config = dict(
    d_model=384,
    d_shared_expert=0,
    balance_bias=False,
    lr_router=0.00171,
    head_dim=64,
    rope_fraction=1.0,
    tie_embeddings=False,
    init='uniform',
    init_std_qkv=0.0255,
    beta2=0.99,
    weight_decay=0.11,
    seq_len=1024,
    doc_mask=True,
    train_tokens=1226000000,
)
Below are experts of layer 7 (counted from 0) of a mixture-of-experts language model. Rows are named gate (a neuron's input weights, with its number), up (a neuron's input weights, with its number) and show model dimensions 0-191. Each number is 500 + 25 x the weight over its row's rms, rounded and kept within 0 to 999. Numbers have three digits each.
Before each expert's rows: a language model's description of what the expert responds to. This comes from a sample of Wikipedia text that the model never trained on.

# expert 7
Nouns and numbers right after in, of, at, or to, especially in set phrases like in time, in part, on page, in opposition.
gate0:564534483485503507506482490524538484545485489451533491456518448489537462530539456512482484501523557478499538552522499498511461490545528510506539519486469509478502500514501464491553525534478478518504512521535489484513505546450462497483438503498533476507509524516496480474492463504508504491478491481479495476513514514514494519502482537499454512506495480478508492495532499500486525488493472511477502443495468536475492485520530472455489527494507490522475471508530515516492524503446492516489530530481520542516513555538521513472459481484508484472511509460482482509520523497489510517
up0:540489454491486498509490515489486490525539483516497453480522501496519464482515518488500514501459508503483507509541541500502525503533535488510512472516494533470483535521499484499492565499478501498461512472478485477507457515486507500527490488465518517543448494494518476469493467470511452484491460513497498476451537507453534490527544524503497480497496466543542476501479534504496516506510484520483551515474476536527498505510472476472512536501503539484522521516498535504448538494510463531550495452500513512485484488469560479478535487453481481520501527523540469543503412515488497477

# expert 6
Conjunctions and, or, but, infinitive to, and modal or adverb words like not, would, also, then, than linking clauses.
gate1:505508533517533525547517539546473504507506500470503515500520538505496466485497461536457514542500552467495557536527489525491473524478472519478523537518440487517457495445480479490521510482537465473516501494507462490480504486549466493506506476491516496478482500495490486505513494501526513487529519487572496499443475474458539512519513513497466486488516503473515460516523511458474489519464523503502470499489491517457497513467514500526511483492534516513516500531515469480494486525519489497539536525486533488454458507477503476520514452523479502525469547508477501526481507473534515537
up1:500507516494516530571478505469453504495502509506487476524513478513500480508510480486526512509514475522465470526470489546483493501488498502521540516476493475527500541493533501531495471511503466485510479520500486532464465561483516596484486460490492494458485491488514502475508549533480520537505464483490510509505528511501491536506506496545487505531524497484536466496492491484506508504468507463538508523466506490496498520507498497505526505531516476501450526546550526537550513489520526527544496489479482444472487523520482524484523495493469488528496459469461496481501527515493537511

# expert 1
Opening parentheses, commas, and table pipes that follow a complete name or phrase and start an aside, such as (1998), (MEE), ", who".
gate1:468479521504450455507506480488476502517498523440521498475478531473517514481504507491482508469467496477489481513486460490475476520509455529511517534466549522515474540462483491454499498505506556500469526475468455463471485449552499491464540458484506493491512538491505441495506505492501468506507566506478506468528469494506449525493515518497526522464531491523528464469478455512471519514485493506515502511546514503508509521494478521516527470481523542466486463537464496498441476505505458503497529504501467466517483501527487496514485502503497524524510517458529537548528484515506522491
up1:518495492502486484482485498487459460499493558565495500502499530510494513529509502517507513484509526511533528539471530492510507499518535517499498502541469463521540473514475539515519481465523516531521489502505484528493471555482487489476533534497555465510493491454498503500469499487465501501516501503483501526481531478496571510522459478528458443485492506539516476497503506488529481501480523457495502469479486491469492493526517478473505493491533493510525441488505539553517483515520590544483481503486467468489466516499500522514467507486507541482464533565459481491488503517485463497

# expert 2
Measurement units after numbers and head nouns ending proper names, in infoboxes and tables: km, kg, mi, Cup, Championships, University, Railway.
gate1:438509490525453480507510523509535503459500470483510501521504502499484494486526463459429480515498465488485518485541500496497530517504488522554460511503496522472494513563494483510502514480477538500511515446517499514507488481487497552499497510501471486484520496491516490566495503496506536453465528507522507542470498510455536501486519544483527497524524526485446486522534492469519452518465480463491505510532520513480480552511521531447516551502496493490485498491501502524505480506457460513445475494444512506475509502456479472497509494532482477468482533518515491498508542492512507475
up1:474520441489489530480471524556465480473474457469467493486497491510496484509486513543512473493519493496507494501428514526521517499485475522486546492485496479498482528513515530525503443516469461531516510492496523519526485490511522498481501527509513548482510455491500481508490492464498482503467525507459494524483484523469476486483459514485477516478521448499496509477622479533478513483530436513532522508471488502521521486510553550538464501531489510522511531531470502511512507510501504461516487485504494505548518494521526484509514500509485495512452503499531516495502434473462479502

# expert 0
Prepositions of place, time or circumstance opening a phrase before a noun, such as in, on, at, during, under, near.
gate1:539470521519507504462537540494449454455466462473449541499530502529499499503476527484547460484514552498490479512523482515557504500522522535495492483470487514524527494501499489538492465463461496533433463536492468502483507491527479458487529514484491522466487543531489501479497496513496486464486554503519497525516524536491520481559506488517516502526499515485512479517513472532492548496538520502489528510521496534477464474493527554523511497523516482477507498526546508492493496516502516519515443504504479530491535506507532527491487440569474456558459563509490482482544532526528509497
up1:486469509460517483547522502501473518502491447498511522511515495533543465555529480482501484469487494452471516521466523515507525496476504467503467535500495526497494497496481515508455454463534518495489488462508500527504498484481524503470454482525505516516482499466474514548484512507503518503465528498509495511524529474502504531469534528453472484481515484514440499464463478474465494459494525547530512500546468520507503538533473441551505467503522517498474499478541479466544508511479549495523478513497497507506480483478528535513492451475513477478495523511475497507521496487520481467

# expert 11
Last pieces of proper names, especially places and surnames, before punctuation, such as -ville, -shire, Kilbri-de, Bosschaer-t, and some CJK name characters.
gate1:525489460502508494515456490512479510485484499452550511472444490515485499493525459503529488491494511507493439484501481483453523466516487518479503469510499549505477520474498494550445500492479513518461520503500488515523487474533511491495498481500521487484484505512518506508519557485472529527503529526480492516488450495469493494479462464507525493517552523519473472497508495489508535536485470473520471510460495499525476477490495509516507542522560546466517528459490527507534432551496531520504495517501532512474466499532512472462481517510469482492435514559446491492490486523503518502
up1:502510485477497524501521465480497552534496485505472559482529516500520489517472452531561511484502494491455486480479495471511537481529509498499487503489479509523501541498496544549461511460479505492470539492522482544495491482476530491505494566474520494471510515485481468476463519438455512513490497481502480520541455450524538477510483463469499496500486500511501460488485497505521515535491472480493503479495491474491455504504487498524504517490535519493506510489466520467518472520473533491552484523475480549519471474483500495455541480510510469507496520492439476459492501483488513493

# expert 4
Determiners the/The/a, opening quotation marks before titles, and reporting or naming verbs like said, named, described, announced, published.
gate0:501494457483510510501489510475489493513473508504497515464488521478503504458486505516512519523496479505501476544491486513472495524495499532501507502456514502498512491506521512523505498516523493532502508478500507456455519485535455510501494481479471544525443509496474506504523566505503521497525494484522522525542465531472525462445477525510490489476539544509487481517509494490539497484481512485480497499543523510480478509494493516475498520507505517447512498492508490488487506512500502494476536488530524485469486477511518527502531488514567487525457492507517509549464538452579528515
up0:494520509488471520470477504467511514500498503498473520481536553501492508495497567512512499505514465471462476503474517515521481487526487517522451482498529514500529488510493547496483496531530468495488513460529472496475468512490497461466446491509454479493455492522491570487525510490489507484521478492530451506526462512459510426484492504489513498503452571525498494472517513523476529465516512534498454519504484507493467508484478476468451491493468523456477520512518505490476507521509477479459505498519504479457495470492517560482532497528566515490463484497492457519552477472509502502

# expert 14
Newlines after table rows, headings and paragraphs, and sentence-final periods, including after closing quotes or parentheses.
gate0:480534499504528516515537488514508539518478511494500534537495482525513471502505508467461449468442542492487493556514467516462479487503486501509512467507516519457487501441490491531501484490488563496481519513502490503483521443516507509530511522515525460489498511509507475496513488509492537479530516522521459447448495484507492551510477535463497472516494481441524490526499499508518537507477523521478503484532459468479526466488472471477504519512496505499501439500490546481526507487507544510467518519469490506467511499465488539487519544475464503510434540520514491479487479504516509512
up0:501505527527548485504517508499521553508496511482534546543522492527530489457526494492473485494470509530470480578493488533440475502492481505500518489504486505512515500451475525532532479493502549468483506550490467503468494488486504511518498520495514494506501507516463500508470466508491537492533532500528488479490493476508525563533475545428543473533517480456517492525532467517495552509501500528506497471536481504471545443507459479457516507513523540504492513503534521498482523490513550506498516501498447499485514509454489523502523528470494520479461537500532486473473492491545545481

# expert 15
Inner fragments of rare or foreign words, species epithets, and Swedish or French names, such as cr-en-elations, L-jud-et, Åtvidab-erg.
gate1:486474495499483539484505496445480534512501493477512480472462523474522524509490502493486506499540492508520499480523484495510475475516508513488562482481488498502434503526516438477499511481496536490464493441495497506481541487522510544494497464482490504524551525525472473469485498521481450490487512488469510489534520472500496489513519481510488457523439489501515519455490493534489550519506533488479487488539532541458508573513479503531511501495572512492493493482497502453515441479484500508539480501462484550502485476480507518517485488462456545517519497506544517558526503506483482505
up1:496489508491476514467531481502485510511539503504478541465532511492531495487473504475508523489509427496481510464524531516519504491497493516509548484487504521535492512549572515458500510479499513469490461497507461519496485527552506523505499529501485518490542539544498478499529449528473484495486516509474512514497517491554519468513479457539501516521456515469460522511480465543440506452514493471493497481508508507474467563493467519512504501503543540518491493504475494480513452508499538475473466518468501516510499458501552496508511498482502533490514486473542478506556460489529505529

# expert 12
First pieces of split words, often prefixes like re, un, pre, sub, mid, dis, or starts of numbers and names.
gate1:496459485469511532505504493483503478510473502505490519456491459503511503467492527565494513498459510537488486476490544508496500487472510476530493511499517515485578483496484525495496462495550502517480548487550546552480526495527509461496491524504475493493486538545534556495504485536497488553524524478509536506460483499489542501477481532488474539507508499485521506492463523491525500483467551513515521507502497498505510549472518540522515518487556486469459470500471484496494503536517512472484486524470499505505501488489517546479529474488522480477502510480535537487510514466497499531
up1:481512481471491499501476448455475487519497501480494491488538466496503540541491509516486483520518540494511548453532517496498533502502512541512518482504509511535522520499505502524542484496489515467523476520509496500489472513464489531492520488542531481542474504486501464509487504515549453506500503527520516488517508482501500544514481504498489504501467503460487529524526479445509513522503468494484468541523500519495525469480484513489517529509443548477491459519505496457535526529498518529521475536514465432505480481508486493467514437464556517477529500518524467524509472560484476492

# expert 9
The preposition for, possessive 's, and determiners like his, their, its, first, plus some name and number pieces in sports tables.
gate0:485486459495524542526496518501506475469549468471521521512482518489508529498514515537491533518455467493515465508537501545530471443485503484502510503498511540477544511427487528526538477559474541461535504484494432499500508481504510511492473505481524520523518574496507444546513480528513510434504528516489508533529556502486488526503477516507473521491502490495484519504522487504462553504533473510510530528547526501496541523458519516513537475452518518523477507467487503496469507515500486524492488518542479513527504529509463454508512530509521512489486541444499492498511507514426493509
up0:517498508462494481511559493517508535523503502497520491505484457500451478482463508472508445456560506512475542496503509525493503491517509534517545538493464472456483501455500511469495496483526434521523476522498509455491514472453498432509535535556483499542475507495499505526485490512495519473540452514501507486512486461512506478486505474464497502518477513465524520498508482501524492484510484533507488445450478479492517557495519520500469502514501515463513484513511510522530471537502499491485508519504507498509528460484515495490519473507478449531516469521527551486504474496522468487

# expert 3
Subject pronouns and general head nouns opening a clause or following "The", such as It, they, who, species, people, teams.
gate0:500543500484514489491521533484488495490500438499502486515500502492529476479483511462514527495584522502490485521496505445482497467463519499528480525470536511524509507483527472497432543506517500503501486538462474506527485486525543459512508485494448499539527482528517492497520512500471497475473464488520508513497464540518439530508480459522514525488529526470481533497527522510502512490446475487489460527539518482492500498541526502546458525501468477469492441489519557451472507515497515497520458506462520497509519507506507506507528499485532494515481511499524496477517524541504545527
up0:503459494534512508498522491476492476513500489454529518507529537543476490517487476526500487489481457474504512492535428506519515551543483425498512487508494494510509510494474490474528456519484502500465489472464501509462471452526476519473493508459470514488521453527515524516459487529539508508482550528536516530495525472535483494488466456502531513493496516562482525501469486493538495480517500538490543486500483519500460474525502489532509482487538514539513509487478481470498453493480497504472554542506494507508528479493482507508486473487498523477482500487476493499510448513485478469

# expert 8
Semicolons and other separators in dense lists and table rows of codes or names, plus some common first names like Charles, Michael, Mary.
gate1:477476481505505504527518496509488520482467477551501508553517518516539448461508500497530488502525499486510494488510488514500455443506489460507540452487510505534547541483484527506461522483500495498531540503477497496472504497505514486515490475492505512494482485461464489480527488514468505553533486525494533493470502475526479524474479491517505546491462517499495505507482491492486444497459538534516516494501533480501547479537491459516482483475493488480502471468512466521513532529475473471483495515512476485470486505510453453485529494492502524481529460503461505529459479512530474517
up1:472478505462484516535500510482547484509479529465520534457494490495436569469536519557483498507467459503518523508499507462510528512500543465508498524563511506463492484532491483514506488507499521488469507472525523463518492490491513508494512487512509500505508522539519500491483488503515509497436513463495466497541493492500545481504501519508497491519524512502549511498510472501472559493509442475482512524472464498475498524458525524495479514546536497554504479504493526469504483499507529531520523461516512526514546524491545532511496457486466515517481522507507490459505516489467503512

# expert 10
Mainly of, plus by, from, with, between, among, since, linking a noun to its complement, as in part of, territory of.
gate1:527441522507489485524499481480496530506527501523491565500460486478504528540561480491495502509515538467485478576505509484501491496464530525566491492532538467528504496477545485543483519467515533458489465474484495497505507534505496490507487504522461473469527504517480469506482499499451466498477491491488475477507500491493507506549468481459577489529511520486480478497462475527499491469494475477484526519484489496456521506443498544551477496544513560513503487484526483515508507479517520520476465521511512480532496463509536504525521493450481524481488506482538529484512520486555503546
up1:506495502508503533497459514531515494524494476490509499528512509488517474529505524488487514524473486502535458462489526489500492502528519532508510513487499480505495481507483516530470515551446480516505533520500453529480495532523481510482507474533468539508509550518484514490499452515517463473515470499537488455515486472535507517518510491513453514540496479536536492531533506509498514542495500489431447455522505527518458446478519478498533530478500488516489513461564486488512537505460529519467541524503516508524515597510493479470475506520521499519480487522504526527504521487495495479

# expert 5
Final suffix pieces that complete a split English word, such as -ed, -ated, -ing, -ly, -ous (exonerated, fulfilled, magnifying).
gate1:523551532550481500483530501528503513477461494510466525446529463521499489555504506540472475530521507505472506497469471486535483475492479486528452472531477467476524486492516454547476465474472476499480466477474538501525469477495519525520534466490527499470517530498510497495523520528494491475499516551487518486502441493520518478506458475486486527514493497480484507503509453495547505550427494451501515492536455496499491509499477459517505513470528504490542480513497494535525515490477503525483468511511517464482506510530487496476515458490510489477536494474509524487498498473511519477
up1:447486485533498535503495482520545531493443490498489505499520482497509518425525487490523495511477492522474436557503485514492513514510522470469511554502529494486533504537510480514528504489480499502472508494508483546495496499459494462483480473473474517502460548448458444468513462466510491512440533526482534525464524516507548535541508505497495466512534508495488489517488524514486508498513503522488536523532517480525491509488502472535481508529523563498513516499486531491525490508530504494523507535513489501503467475489444509475485485495505488462535524440524486476526493480533473518

# expert 13
Table pipes between numeric cells and colons after infobox field labels such as Website:, Position:, Frequency:, plus periods and Coordinates.
gate1:518503538462512489493505504485510499528509528534482459507512516526487512501495492481498510489457477478533467514462512493488492507473488471493481501492460501467471478487504488481484512483540497524473483527550538516521546506487531480488504495491475535532514513471469542528499443479530530507508469455511539500495442475486548493477483499488460506483533475455499458491522489522510497470523464440478526477497515511484488528454482490511496507497476445525502520482486501450515458490429494500483507527484483479511517479507539479444528494521492509461522481487556498513508492509531498532
up1:502506530535467522482535493496492536561512546470505519468495549522514506485531522510531501469494515502474497493540486511491520528471548533550497512501488524533466505489496481486509487514498467521459519478519549507508484503476531471527533468509472494550490556527503507472504467505505500500515498509494534462501514451498516535519484481480500492484519539486494489485479476457513521469518493496508463520483481504498525471477472491508499496467480483490467489481521516506489475508470476471481544504476490452505512506537491508487525510507533504502531419532558503500544491536466487492